{
  "hidden_size": 384,
  "experts_per_token": 1,
  "d_expert": 448,
  "d_shared_expert": 0,
  "moe_layers": [0, 1, 2, 3, 4, 5, 6, 7, 8, 9, 10],
  "router_score": "sigmoid",
  "balance_loss": 0.00209,
  "balance_bias": true,
  "vocab_size": 50257,
  "norm_eps": 1e-06,
  "beta1": 0.95,
  "max_seq_len": 1024,
  "train_tokens": 325700000,
  "max_steps": 13658
}
Below are experts of layer 7 (counted from 0) of a mixture-of-experts language model. Rows are named router (the router's row for the expert), up (a neuron's input weights, with its number) and show model dimensions 128-255. Each number is 128 + 24 x the weight over its row's rms, rounded and kept within 0 to 255.
After each expert's rows: a language model's description of what the expert responds to. This comes from a sample of Wikipedia text that the model never trained on.

# expert 13
router [153 153 111 141 153 146 116 114 157 150 155 149 164 111 150 119 121 150 135 145  98 114 144 104 124 155  87 194 119 188  91 125 110 148 106 152 111 157 156 148 180 141 132 115 120 141 143  94 134 154 109 111  97 157 153 144 147 139  87 118 134  90 106 124 120 109 127 126 158 176 157 115 113 165 152 149 130 104 119 127 156  84 156 106  96 130 132 152 133 163 133 176  99 171  86 152  77 114 106 113 155 139 112 171  78 135 139 115 119 112 164 175  96 129 148 170 116 149 186 122 146 131 117 147 143  88 106 109]
up0 [ 94 108 168 153 134 123 128 128 104 101 118 127 147 139 135 124 126 106  95 107 148 184 152 119 117 125  88 100 100 150 113 137  86  98 105 130 121 121 106  66 122 162 132 148 116 123 144  90 160 149 129 151 156 165 122 117 146 125 100 160  84 112 135 123 132 123  93 149 124 148 113 108 145 151 146 149 111 111 112  91  92  96 182 116 109 139 106 138 121 141 109 163  85 102 141 122 153 112  93 150 146 107 134 159 165 134 133 162 141 111 142 121 128 128 154 121 134 120 143 104 141 146 162 117  89 118 117 149]
up1 [146 138 119 129 140 102 158 117 118  62 157 123 133 128 111 101 134 121 129  98 102 125 128 122 141 109 117 122  82 163 100 132 149 151 111  99 152 134 145 111 133 131 126 154 114 136 126 170 112 165 127 133  86 131 137 125 126 115 133 109 158  76 170 141 138 142 111 138 108 134 138 133 157 129  83 144 142 103 140 124 100 137 154 147 124 121 152 169 116 166 149 124 177 114 110 119 130 140  96 107 135  86 116 143 118 126 164  95 124 107 136 180 130 153 113  99 142 144 144  96 171 105 142 134 128 156 140 131]
What it handles: Pieces of biochemical terms and Romance-language words, e.g. receptor, protein, acid, ant-igen, prop-an, plus de, la, del.

# expert 1
router [151 112 124  99 102 126 119 142 160 137 106 128 116 121 115 120 107 197 136 135 122  92 149 143 122 130 154 163 102 140 121 129 145 146  78 165 163 109  83 140 146 102 162 114 135 138 118 161 120 170 181 151 119 127 151 139 127 151 104 113 153  71 115 100 105 140 116 111 168 151  90 112 119 109 134 148 118  64 102 140 110 103 156 132 109 125 138 155 132 157 137 119 152 143 116 171 137 145 138 117 159 131 126 141 107  82 166 138 105 131 161 106 119 156 148 183 166  97 103 176 151 108 100  99 139 149 148  66]
up0 [118 130 116 156 126 100 105 155 114 139 115 154  92 109 146 142 122 134 126 131 124  92 128 129 168 110 129  97 111 123 120 126 168 141  69 119 128 148 133 130 109  81 132 109 156 110 134 148  94 139 107 142 136  98 100 143 152 157 132 162  78 135 112 111  92 107  98 116 174 100 130 133 100 155 138 154 145 111 173 110 146 129 118 141 143 133 133 119 147 102 152 146 133  83 103 110 105 117 104 103 105 124 130 166 131 138 138 117 135  91 124 153 126 122 142 129 113 131 138 139 149 136 141 135 134 175  51 153]
up1 [ 92 156 147 138 113 139 130 124 166 104 122 120 136 145 143 152 125 134 140 145 104 128 153 129 134 129 134 140 111 124 169 185 164 118 146 136 156  88  93 137 170 126 131 134 137 125 128 135 178  89 127 100 165 106 148 140  63 109 103 124 147 130 160  96 135 112 165 128 129 146 109 132 109 127 120  94 126 107 111 149 116 110 151 131  89 168 149 149  58  77 116 133 105 146 179 161 121  97 127 149 117 125 158 106 143 122 108 120 202 128 128 126 138 139 126 118 126 178 123 124 102  97 127 128 114 144 120 123]
What it handles: Periods and other sentence or heading terminators, plus decimal points and table pipes, e.g. "1558." , "80.845", "M.S.", "==".

# expert 14
router [117 105  80 116 127 148  83 112 167  86 116 129 112 126 105 140 134 143 161 149 115 127 154 164 158 164 106 136 133 175 119 149  98 119 104 154 123  85 138 140 131 114 182 119 138 156 129 127 134 176  99 145 143 151 156 120 151  97 101 154 120  86 107 166 154 159 148  77 104 142 158 136 122 126 147 157 101 106  84 142 133 145 154 107  95 183 115 149 156 143 139 130 137 111 168 146 115 142 131 166 134 100 177 164 131  99 168 138 125 160 122  98 138 134 145 175 132 116 138 159 125 121 138 153 125 124 125 112]
up0 [151  79 152 140 117 114 132 168  87 179 140 114 102 144 134 149 130 139 135 114 119 136 137 148 152  99 148 155 109 123 104 115 131 127 105 134  94 145  72 113 115 161 159 151 124 121 120 101 121 133 126 136 121 132  94 130 118 165 106 146 139 123 157 138 110  98 117 116 152 107  90 142 119 134 137 152 128 123 125 108 113 147 140 158 122 162 131 139 135 102 112 131 132 174 148  92 146 122 113  88 108 119  77 159  93 156 154 131 132 104 163 115 154  96 147 120 125 147 157 123 158 164 164 124 139 152 131 149]
up1 [ 88  98 120 123 150 118 153 122 125  99 146 145 160 115  85 143 110 160 127 120 108 170 137 139 166 148 179 152 148  92 154 111 119 131 142 120 103 125 152 167 118 119 136 123 131 114 146 152 131 171 122 116 147 149  99  78 143 135 136 138  92 120 141 170 155 119  80 104 131 132 131 101 182 135 142 118  86 125 134 126 124 115 177 117 136 101 133 178 145 151  97 145 114 111 144  97 171 114 119 143 137 160 113 119 111 102 124 102 129 135 135 117 142  75 110 146 152 165 135 147 150 131 110  99  74 116 122 143]
What it handles: Function words opening a phrase, mostly in, the, a, an, of and during, as in In an interview, falls in love.

# expert 15
router [ 78 132 123  93 145 130 138 149 147 138 111  92 104 133 149 115 129 139 157 164 136 144 153 124 141 132 123 107 151 121 122 120 103 149  76 125 120 110 108 177 143 126 132 145 129 146  85 173 138 195 130  84 102 101 138 184 116 171  89  99 117 127 112 170 111 188 130 109 140 174 153 120  69 158 110 136 136 112 121 163 116  82 141 114  71 154 135 121 149 136 127 124 142 158 142 143 142 119 133 155 103 142  92 163 110 117 144 142 146 104 134 143 129 135 136 112 153 170 130 133 145 107 145 119 117 149 126 100]
up0 [ 61 177 137 114  75 145  93 129 124 132 122 148  99 166 132  87 148 177 162 112 111 171 135 134 100 125 142 106 175 103 137 160 151 133 147  89 125 110 109 119 165 103 120 106 131 118 145 123 133 122 120 151 111 128  64 110  80 101 108 163 161 123 112 103 130 108 105 123 149 150 164 123 106 117 110 157 114 100 124 113 132 138 153 126 114 133 117 128 127 139 110 101 133 107 132 151 127 129 120 128  89 121 113 152  74 118  78 138 119  98 145 129 113 122 144  95 164 130 127 127 168 124 162 122 117 132 173 115]
up1 [121 133 146 167 157 144 134 127 132 131 113 137 111  99  92 170  97 119 146 152  77 133 111 119 137 128 155 136 113 124 134 169 117 111 176 125 127 123 151 143  88  82 122 144 105 128 158 162  60 153 121 128 120 108 128 103 142 111 149  98 139 119 153 140  88 132 112 142 127 118 133 118  94 115 145 100 155 106 120 122 142 139 155  96 134 165 159 143 106 106 136 137 128 148  90 189  63 154 138 145  66 113 108 100 124 150  98 137 106 109  84 119 160 148 113 132 122 145 107 130 140 128 137 149 133 121 166 117]
What it handles: Syllable pieces of Indian, Arabic, Turkish and Japanese names and places, e.g. Prathap-ach-andra, Chand-rap-ur, Singh, Bh, ō.

# expert 7
router [125 100  80 113 148 139 103 130 141 154 111  98 111 137 135 116 101 153 133 129  90 162 119 151 141 112 118 152 156 158 146 145 135 125  87 171 160 150 146 161 127 107 170 109 154 154 151 152 152 180 154 110 114 142 152 131 163 148 137 103  98  72 123 140 147 107 121 142 106 168 144  84 142 138 106 157 157 106  82 114 132  97 132 100  87 116 130 158 154 149 124 139 129 113 125 106  88 175 121 182 104 127 132 124  88 127 112 131 114 156  96 153 157 123 150 183 113 105 106 130 140 111 113  88 151 118 136 122]
up0 [138  90 164 133 108 150 107 117 127 167 165 113 114 129 149 111 181 139 163 140 140 100  99 180  85 111 118  99 139 110 128 153 115 130 145 120 127 111 143 130 136 138 151 114 153 111 114 140 131 158  90 117 137 151 122 145  84  85 112 102 142 139 141 132 146 165 178  86 146  79 130 108 133 140 154 128 172 132  97 103 190 102 152 151 162 144 148 102 147 133 121 160 109 119 112 150  99 100 106 127  98 121 179 109 127 169 146 148 149  83 135 111 153 119 110 154 127 125  91 147 111 122 135 127 124  95  50 152]
up1 [147 142 111 131 112 125 144 129 123 146 132  93  96 139 140 110 121 116 123 123 152  61 110 179 141 123  90  65 119 146  84 130 156 128  92 167 131 146 116 120 129 150 127 136 104 130 142 123 153 103 151 177 141 122 154 115 129 143 122 119 117  98 170 146  94 106 113 140 114 141 130 114  96  88 162 107 122 139 126 110 122  98 121 114 107 144 154  77 141  86  85 131 144  69 104 111 127 140 109 126 111 150 157 160 127 117 148 107 103 117 116 135 123  98 149 130 136 140 146 118  66  81 103 127 129 170  96 116]
What it handles: Conjunctions, relative words and pronouns after commas that join clauses in narrative prose, mostly "and", also but, which, with, he.

# expert 6
router [ 85 140 133  99 134 190  90 156 134 133 113 127 163  98 128 122 149 133 118 138 111 142  94 127 141 147 146 134 160 166 117 141 112 163 108 127 129 118 110 140 120 114 154 114 121 157 136 119  96 146 130 108 173 113 134 135 115 160  76 115 139  56 133  99 123 159  95 102 103 167 153 136 102 118 104 132 108 130 111 150 137 116 112 140 164 147 144 141 158 133 109 126  95 137 119 141 116 139 132 173 143 138 103 165 119 103 140 149 128 152 135 123 109 149 140 181 115  70  96 152 163  77 107 123 148 148 116 123]
up0 [ 92 139 121 111 106 107 104  97 140 113 147  96 173  90 134 138 143 152 118 140 110  73 125 153 131 116 116 133 140 147 153 101 119 142 111 124 163  96 111 144 110 149 111  86 141 121 135  92 160 126 101 138 119 134  99 164 111 100 121 137 101 120 106 145 121 125  88 147  80 107 106 140 109 111 130 116  86  44 136 133 141 143 159 127 134 122 177 138 116 111 118 174 114 147 107 134 158 148 133 151 119  99 108  79 103  82 120 150 129 138  76 123 129 113 119 148 157 118 132 147 118 112 106 102 150 138 134 107]
up1 [148 116 130 104 170 120 131 126 124 128 118 150 118 164 136 157 143 133  86  86 128 137 103 107  94 144 166 125 118 175 123 122 125 147 188 104 160 102 115 107 124 197 134 112 113 127 128  89  91 103 112  70 143 163 142 122 142 133 112 162 122 114 139 128 142 111 110 131 121 158 143 147 110 141 125 143 130 148 108 115 119 104  84 136 135 118 135 131  98 107 112 162 104 144 131 127 124 140  90 130 160 133 125 107 130 116  86 148 153 120 119 134 138 161 115 153 115  99 131 114 126 133 121 114  72 125 104 136]
What it handles: Leading digit groups of years and the decimal parts of coordinates, such as 199 in 1997, 201, 46.025.

# expert 9
router [131 127 113 119 133 152 132 128 182 132 124 167  96 113 119  88  97 106 161 148 121 104 126 135 117 143 103 132 149 144 102 119 126 133 110 155 146 127 101 129 120 157 183 141 134 167 146 158 126 181 117  93 114 145 144 151 148  94 143 102 152 107 148 138 145 182 127 106 121 147 163 135 141  99 140 148 147 100 126 122 105 102 171 133 157 123 157 150 135 152 108 122 131 157 140 117 151 152 131 198 143 121 103 180 125 113 139 137 119 128 114 120 164 114 182 209 159 121 127 144 115 147 122 117 134 106 148 124]
up0 [132 144 111 122 146 136 134 118 156 119 151 102 123 132 138 140 109 124 112  90  40 125 146 113 124 114 121 161 174 158 120 170 101 103 127 133 115 109 105 110 102 143  98 108 142 140 135 116 140 110 103  92 140 100 109 162 123  93 152 135 149 159 121 114 125 208 149 121 199 138 139  84 114 129 112 129 150 118 108 128 104 114 154 128  91 146 122  92 122 139 143 160 135 108 124 121 128 148 175 133 111 126 134 112 147 124 112 121 154 102 118 127 157  69  92 129 125 134  87 123 157 146 106 102 116 127 111 134]
up1 [115 154 109 195 135 161 158 126 108 104 170 112 113 138 107 121 160  65 107 124 102 131 124 109 128 145 133 122 113 126 117 175 123 156 139 149 127 149 114 132 119 136 111 113 117 105 156 128 149 112  81  98 147 158 123 124 128  88 129 132 149 126 145 136 130 105 108 137 115 133 132 136 115 146  81 153 131 161 137 155 156  97 108  86 136 156  81 115 129 115 147  78 129 129 123 133 134 135 114 113 157 173 117  85 142 124 135 152  82 150  84  97 145 158  85 176  94 146 119 138 117  88 127 118 133 122  87 140]
What it handles: Function words and degree or quantity modifiers before a noun or adjective in expository prose, e.g. more, such, most, many, better.

# expert 10
router [119 158 126 112 173 127 120 134 153 105 155 106 122 123 149 126 118 156 114 177 139 105 135 134 114 129 118 176 116 139 115 127 153 209  90 140 152 147 155 115 149 142 156 149 140 125 100 137 119 150 144 132 114 128 151 121 113 155 136 150 159 106 138 147 156 158 177 134 144 126 138 133  87 170 109 111 129 104  82 131 113 121 141 105 106 130 101 143  76 144 107 122 135 170 132 120  85  92 132 219 110 163 150 153 133 146 179 154  99  99 126 102 100 109 117 188 143 143  89 108 141 127  65 116 127 130 124 117]
up0 [130 151 169 164 102 159 103 115  82 150 119 129 108 178 179 155 124 123  77 158 121 124 159 109 128 123 147 136 140 128 106 125 148 116 121 142 132 124 128 111 167 164 133 152  62 150 114 105 157 146  62 101 106 170 144 130 120 159 114 119 152 115 117 154 134 156 152 112 152 163 120 182 106 113 114 150 105 126 122 145 108 144 102 125 118 107 118 123 130 108  95 144  95 160 107 111 150 142 142 165 165 154 170 202 109 114 121 137 113 129 147 106 134 124 135 141 143 123 136 130 120 146 133 155 115 146  98 162]
up1 [137 147 120 102 145 129 148 158 106 179  74 159 159  94 136 144 114 186 106 134 118 116 113 152 124 162 114 116 169 147 104  93 103 167 141 153 148 160 138 140  73  73 127  80 167 106  97 140 127 106 129 117 143 135 147 109 117 132 157 124 121 120 113 152 175 111 157 167  78 156 100 116 176 168 133 135  98 157 126 140  82 147  82 106 116  93 120 113 138 130 129 129  87 111 143  97 129 112 151  94 115 115 122 115 129 111 193 126 100 147 147 145 109 137 111 100 123  95 157 127 109 138  91 124  91 139 134 123]
What it handles: Words in biographies about roles, institutions and honours, such as a before doctor, University, College, politician, professor, degree.

# expert 0
router [140 135 124 140 128 153 140 134 160 111 139 143 152 119 156 106  85 194 144 142  99 127 154  91 130 159 123 117 145 139  66 151 114 138 134 112 137 112 121 137  98 125 159 117 131 131 136 143 131 151 139 146 125 122 120 164 161 124 154  77 134 122 155 177 133 136 151 136 106 126 143  93 120 142 136  97  74 127 116 142 173 131 156  99 137  87 104 131 132 141 116 117 126 154 127 123 124 115 150 156 154 102 128 155 114  59 139 181 120 129 145 133 118 117 152 194 105 131 151 132 115 158 111 131 137 151 115 153]
up0 [179 149 128 102 127 102 128  60 107 123 127 114 116 114 115 144 157 133 110 105 169 140 152 106 108  94 126 135 139 104  79 150 125 137 126  94 110 143  70 119 116 156 133 160 127 138 148 145 124 131 125 105 122  90 139 152 155 116 156 147 136 160 163  90 139 141 109 115 129 154 187 128 136 128 155 113  95 117 145 105 138 110 119 132 129 100 128 124 120 152 127 123 121 129 169 134  73 145  92 146 128 128 110  99 110 146 112 152 126 109 120 121 139 110 162 122 109 164 103 131  83 137 116 180  91 105 138 159]
up1 [126 152 148 156 116 142 176 119 120  82 106  91 177  91 124 133 145  48 119 114 156 160  81 146 134 123 163 134 105 117 180 136 126 106  95 105 114 112 128 155 101 141 132 141 155 151 168 106 126 126  94  77 129 170 130 159 133 132 133 101 131 144 121 163 176  97 166 119 103 116 116 100 122 109 138 143 110 142 150 171  77 104 121 154 140 115 126 134 139  82 137  96 129 141 125 189 150 118 117 149 144 138 132 141 153 144 118 112 108 124 104 124 106  89 137 146 132 119 153 132  90 111 126 125 132 123 115  99]
What it handles: Line breaks, pipes, colons, dashes and list bullets inside infoboxes, census and record tables, such as Density:, Total, Population below.

# expert 11
router [138  83 135 124 116 133 151 108 139 143 137 117 147  76 130 167 104 155 180 136 125 171 131 103 129 112 122 140 116 155  73 103 126 154 127 132 138 188 121 160 127 121 153 135 140 132 135 153  97 147 141 135 119 110 143 130 122 152 102  86 121  91 101 131 139 135 111  89 104 143 124 129 105 102 122 154  87 145 105 121 149  93 190  83  72 118 155 134 133 144 142 135 153 116 140 138 138  99 152 139 163 137 141 153 138  98 168 135 141 126 164 122 101 136 151 115 124 142 144 142 108 132 108 120 102 108 128 108]
up0 [151 118 129 137 138 133 133 117 165 120 153 149 167 149  58 153 110 182 149 164  88  92 139 114  91  78 153 132 107 123  96 121 173 128 164 132 118 145 146 164 152 133  96 160 136 130 108 135 119 181 133 182 119 117 132 115 128 126 121 103 104  91 146 175 107 112 141 138 139 111 136 130 129 120  83 138 102 109  86 136 111 103 151  94 139 151 170 155 158 134 150 145  96 104 126 128 104 132 151 107 146 122 113 131  96 129 175 126 126 163 140  98 101 100 146  97 139 102 114  98 118 173 153  85  99 137 138 151]
up1 [124 125  83 132 115 147 124 159 127 125  95 141 125  79 113 151 123 161 132 140 129 122 125 136  96 137 147 149  99  83  80  96 146 110 157 133 151 128 104 142 161  99 157 126 123 150 126 150 103 154 140  97 139  94  94 117 148 157 141 155 114 113 134 127 178 105 116 144 142 144 185 131 144 135  74 110 136 139 141 139 119 133 136 110 102 129 150 130 105 151  98 133 147 142 155 109 179 125 172  62 141 170 123 124 132 125 140 106 102 129 137 122 103 117 100 171 137 131 115 142 158 153 135 149 167 117 107 150]
What it handles: Middle and final pieces of European surnames and name parts after a first name or Mc, e.g. Mc-E-wan, Will-m-ott, Rous-seau.

# expert 2
router [120  88 157  76 165 190  95 136 114 106 142  91 154 123  87 108  92 169 128 168 119 138 143  94 124 110 133 122 114 140  97 145 125 136  75  88 159 134 111 120 145 157 164 132 114 103 138 130 123 155 102 116 132 146 137 118 125 156 142 130 112 103 162 119  92 119 132 129 142 150 123 132 114 144 119 175 121 133  62 121 133 112 161 118 136 142 116 120 110 117 164 114 127 137 129 169  91 107 147 161 126 153 150 172  94 125 122 129 151 156 152 124 138 133 140 185 118  88 109 164 148 142 141 189 105 141  98 137]
up0 [186 133 118 108  73 161 144 132 135 126 159  79 141 117 138 134 131 108 102 119 121 161 101 128 103 110 116 111 145  90 108 157 132 158 114 107 125 146 101 136 147 106 144 134 114 151 119 123 111 113 162  96 146 120 149 117 122 141 145  93 141 123 124 135 127 145 113 136 105 133 126 125  97  93 147  82  83 148 105 100 120 138 174 114 102 163 142 114 122 123 115 110  97 159 122 114 132 156  76  75 180 115 150 147 120  65 105 121 109 121 114 175 117 109 134 115  92 104 120 108 144 134 114 111 132 144 114 144]
up1 [134 134 151 129 104 159 135 126 155 121 160 166 128 111 124 127 127 121 126 173 111 146 110 167 132 115 136 166 110 120 125 101 108 141  99 135 103  97 135 140 126 139 129 123 126 129 144  91  85 140  84 144 140  95 128 143 126 128 146 132 147  99 108 142  97 111 144 147 122 135 130 132 116 111 126 142 175 114 127 113 142 122 150 122 143 126 126 141  81 132 183 181 102 160 144 156 157 129  95 149 122 116 150  98 190 124 146  98 114  95 155 150 122 150 123 101 178 159 141 152 128 157 101 125 161  87 131 154]
What it handles: Nouns and verb particles after was, the or took, mostly releases, buildings and events: took place, broke out, album, located, built.

# expert 3
router [112 118 113 108 160 154 154 130 152 114 120 139 129 122 140 144 153 146 126 125 115  90  76 132 130 133 140 130 131 131 143 143  97 126 108 100 197 137 125 141 122 138 178  97 135 125 116 142 103 155 151 126 122 145 142 165 130 136 120 112 141  97 131 166 134 136 104  84 100 156 146  91 108 145 138 159 111 123 119  66 121  68 144  98  99 139 112 115 110 166 137 120 110 134 133  83  99 130 100 201 112 149  95 134 127 115 143 125 127 145 159 100 100 125 128 188  93 106 143 140 145 133  93 121  95 129 145 149]
up0 [148 132 113  91 145 119 149  81 161 170 172 145 122 162  76 107 123 133 140 105 170 145  94  87 161 149 124 146 159 123 126 133 157 135 133 142 124 133 120 127 137 135 128 147 134 121 130 151 113 129 156 113 112 143 151 132 141 118 120 117 145 151 148 174 176 147 129 119 172 153 155 148 106 108 119 164 161 113 122 131 149 133  70 121 118 122 133 105 119 104  63 150  90 124 162 160  60 143 154 134 181 148 122 151 130 157 178 114 137 139 125 118 139 144  59 121 112 150 147 141 157  77 110 142 136 119 149 134]
up1 [161  94 160 158 165 105 128 117 133 119 107 139 159 121 161 110 132 147 107 129 116 115 125 124  97 129 129 113 157 156 130 122 152 138  74  86 119 134 134 158 151 108 139 138 127 107 112 158 101 129 131  95 134 163 107 146 150 147 126 130 133 138  93 142 104 164 101 113 145 124  90  91 137 146 117 151 126 141 107 167  69 137 137 130 120 100 141 101  91 137  92 152 109 182 131 123 131  90 107 136 154 115 104  98 109 104 135 116 144 114 103 107 125 122 136 176 127 124 162 153 134  98 105 119 129 113  75 128]
What it handles: Final digits of years and other numbers after a prefix like 201 or 196, plus time words such as century, ago, period.

# expert 5
router [106 146 123 133 107 181 111 125 125 133 122 119 156 130 121  85  88 122 112 155 151 134 106  59 108 104 112 157 117 145 110 130 164 147 120 128 127 130 140 110 123 145 153 102 158 145  92 140 129 138 130 148 134 137 125 150 154 132 140  75 112  64 146 134 127 197 123  91 136 176 134 118 126 171 146 158 165 123 112  86 146 130 170  90 142 126 117 164 153 164 128 131 139 151 142 116 120 144 134 156 174 165 129 129 144 140 125 138 125 149 132 104 116 127  96 147 114  89 113 180 129 136 143  99 125  86 163 124]
up0 [141 141 135 180  96 101 118 101 109  96  98 120 102 136 115 153 125 112 157  98 106 185 115 179 121 135 144 113 103 115 132  79 124 123 145 128 132 126 124 147 101 128 139 110 165 117 146 150 142 112 125 186 107 119 119 109  61 150  95 135 135 138  98 132 111 134 109 106 106 174 159  80 126 129 115  77 111 115 132 132  92 148 173 126 137 106 113 103 162 113 144 112 132 114 164  82 102 134 152 129  86 125 134 132  81 132 147 144 111 155 140 111 121 106 153 135 113  94 138 127 117 102 126 144 126 126  95 137]
up1 [107 146 152 118 115 131 147 146 115 138  98 133 108 120 117 161 127  84 150  61 156 136 143 122 166 112 120 128  75 150 139 132 127 134 146 153 148 145  95 144  90 178 162 164 136 153 178 132 119 103 109 147 113 176 153 127  93 128 178 127 165 165 101 119 121 124 142  68 117 123 102  94 117 140 120 177  70 143 136 159 120 174 173 138 130 129 162  94 112 116 158 149 124 128 115 128 145 179 127 156 116 167 125  94 114 140 152 114 150 123 104 140  71 136 104 191  91 157 142 152 115 136 145 131 111 137 132 121]
What it handles: First given names opening biographies or title lines after "=" or "Born:", e.g. William, John, Drew; sometimes nationality words and proper-name starts.

# expert 12
router [103  93  83 120 150 125 139 120 148 163 142 125 163 109 128 126 124 117  89 133 158 152 109 128 132 128 111 140 100 145  95 139 118 135  99 136 177 106 136 136  94 116 134 111 119 153 144 112  77 152 117 137 101 140 126 156 128 125 141  95  94  92 103 202  75 124 119 161 106 138 131  99 106 136 134 145  98 125 117 118 101 100 117 140 135 158 103 111 106 136 128 139 160 112 123 108 134  82 130 175 150 146 164 137 154 120 139 135 123 104 133 139 131 126 155 192 114 119 159 140 139 144 117 126  73 106 157 143]
up0 [139 152 171 157  99 127 112 126 101 145 164 118 117  89  97 146 125 105 101 100 141 119  98 165 108 123 120 102 171 137 182 142  97  88 163 143 161 150 105 117 100 113  87 121 112 108 139 141 120 135 132 155 115  96 129 125 143 146 103 161  71  83 157 124 137 145  95 162 135 109 108 104 133 122 126  77 136 143 131 100  96 155  90 145 121 104 171 119 165 128 134 135 100 141 107 137 139 155  86 109 166 146 147 124 117 141 138 144  98 129  92 124 134 164 154 135 118 139 144 139 134 123 116 105 109 134 138  93]
up1 [ 88  99 163  74  94 117 123 151  84 104 118 131 129 119 110 129 122 124 105 150 127 166 102 132  96 174 120 144 126 110 153  89  84 101 174 175 135 152 121 140  98 129 141 125 123 118 131  91 162  91  93  92 127 111 156 135 147 134 166 134 102 149 101 157  97 140 139 134 162 127 131 115  98  94 134 101 118 120 147 149 135  70 127 128 156 143 128 164  94 166 124 138 141  60 143 117 145 137 128  81 150 118 177 121 101 147 138 132 125 141 133 114  68 164 130 116 161  99 117 139 164 134  97 174 124 136 116 105]
What it handles: Commas and pipes in running text and tables, plus infobox and taxobox field labels like Location, Venue, Born, Genus, Coordinates.

# expert 4
router [145 135 121 105 180 144 146 167 150 125 154 100 166 110 139 124 141 132 154 163 130  97  80 108 136  93 161 128 156 145  93 185 113 129 107 130 148 153 110 140 155 162 155 107 100 129 119 118 100 160 135  95 114 142 131 153 118 147 116 100 168  73 186 159 106 116 152 127 154 183 159 111  86 140  92 144 112 143  74 128 142 123 155 138 125 149 160 145 102 167 136 157  89 128 153 117 123 118 159 145 128 128 171 150 141  47 143 163 132 112 157 109 108 136 129 164 131 123 134 164 118 143 126 138  95 142 117 123]
up0 [129 133 109  94 120 158 113 155 144 127  90 101 146 146 124 139 117 170 163  95 134 106 160 114 113 147 117 135 119 159 172 160  77 129 159 120 156 104 172 112 142 125 113  86 131 151 135 167 116 121  86 162 137 116 122 141 177 147 145 111 103 130 163 145  69 103 163 157 134 101 112 186 136 141 153 122 106 158 156 142 144  89 114 155 182  84 141 125 111 110 137 186 158 138 167 151 125 115 115 149 134 141 137 161 102 129 103 138  94 176 150 118  99 147 162 136  77  81 136 119 110 107 136 115 153 106 122 151]
up1 [122 126 150 143 153 155 112 121 118 137 117 108 161 106 124 156 106 119 111 112 140 127 174  91 116 134 151 119 100 165 159 150 141 126 146  85 110 128 138 149  77 137 184  70  92 103 137 165 101 157 114 135 124 150 105  70 130 116 125 119 103 123 142 140 136 138 116 129 118 121  77 123 138 170 150 144 164 121 157 147 155 116 104 128 137 137 128  79 111 126  93 145 115 136 143 139 113 130 142 184 185  81 136  61 107  62 107 138 154 122 137 141 119 144 153 116  77 151 105 152 143  84 132 132 154 180 111 137]
What it handles: Unit abbreviations and the last word or piece of proper names in infoboxes and tables: km, mi, ft, Road, Cup, Creek, Church.

# expert 8
router [112  70  88 129 163 174  96 119 141 144 124 101 127 144 117 138 121 161 124 136 131  98 120 109 134 151 136 124 162 183 129 158 121 165  65 145 169 149 108 108 127 158 161 114 130 143 145 145 125 126 131 108 129 150 128 123 123 130 132 136 118 106 125 150 101 137 162 118 116 171  90 104 112 142  92 121 154 106 107 159 106 121 124 137  89 144 123 152 104 132  91 123 140 172 113 151 153 141 125 144 123 106 140 138 109 142 149 130  92 120 166 143 135  90 151 188  69  88 115 139 125 141  97 111 108 158 158  79]
up0 [ 99 159 134 128 121 147 127 187 144 148  93 157 151 123 125 165 105 139 123 144 129 142 152 100 146 118 110 131 111 145 103  93 148 117  80 104 145 129 162 138 147 150  93 136 138 135 159 107 131 123 130  97 145 102 134 122 152 124 162 114 147 151 141 119 143 165 147 154 154 155 116 140 120 158 112 120 141 156 113 106 104  95 108 146 150 102  78 135  92 135 121 170 146 148 118 105 118 130  86 157  98 167 113 168 142 102 119 186 114 129 135 152 139 150 137 125 125 152 130 147 133 176 122  83  93 101 165 178]
up1 [ 90 124 105 156 164 122 113 125 110 149 127 128 125 129 138 169 137  93 138 127 139 184  92 142 119 132 107 105 138 151 115 159 128 121 162 121  89 109 136 142  90 134 128 140 134 130 119 121 124 157 143 145  99 139 106 141 132 141 159 119 143  92 149 106 150 103 140 119 143 124 169 110 189 114 165 148 131  72 122 155 161 163 106  88 160 125 163 148 119  92 203 144 134 110 197 135  96 182 109 124 114 111 101  88 149 118 144 150 131 127 217 117 120 150 139 112 155 134  99 134 122 127 143  91 138 137 162 142]
What it handles: Bare space, en dash or bracket tokens right before a year or number, in date ranges, table cells and lists: to 1924, From 1916.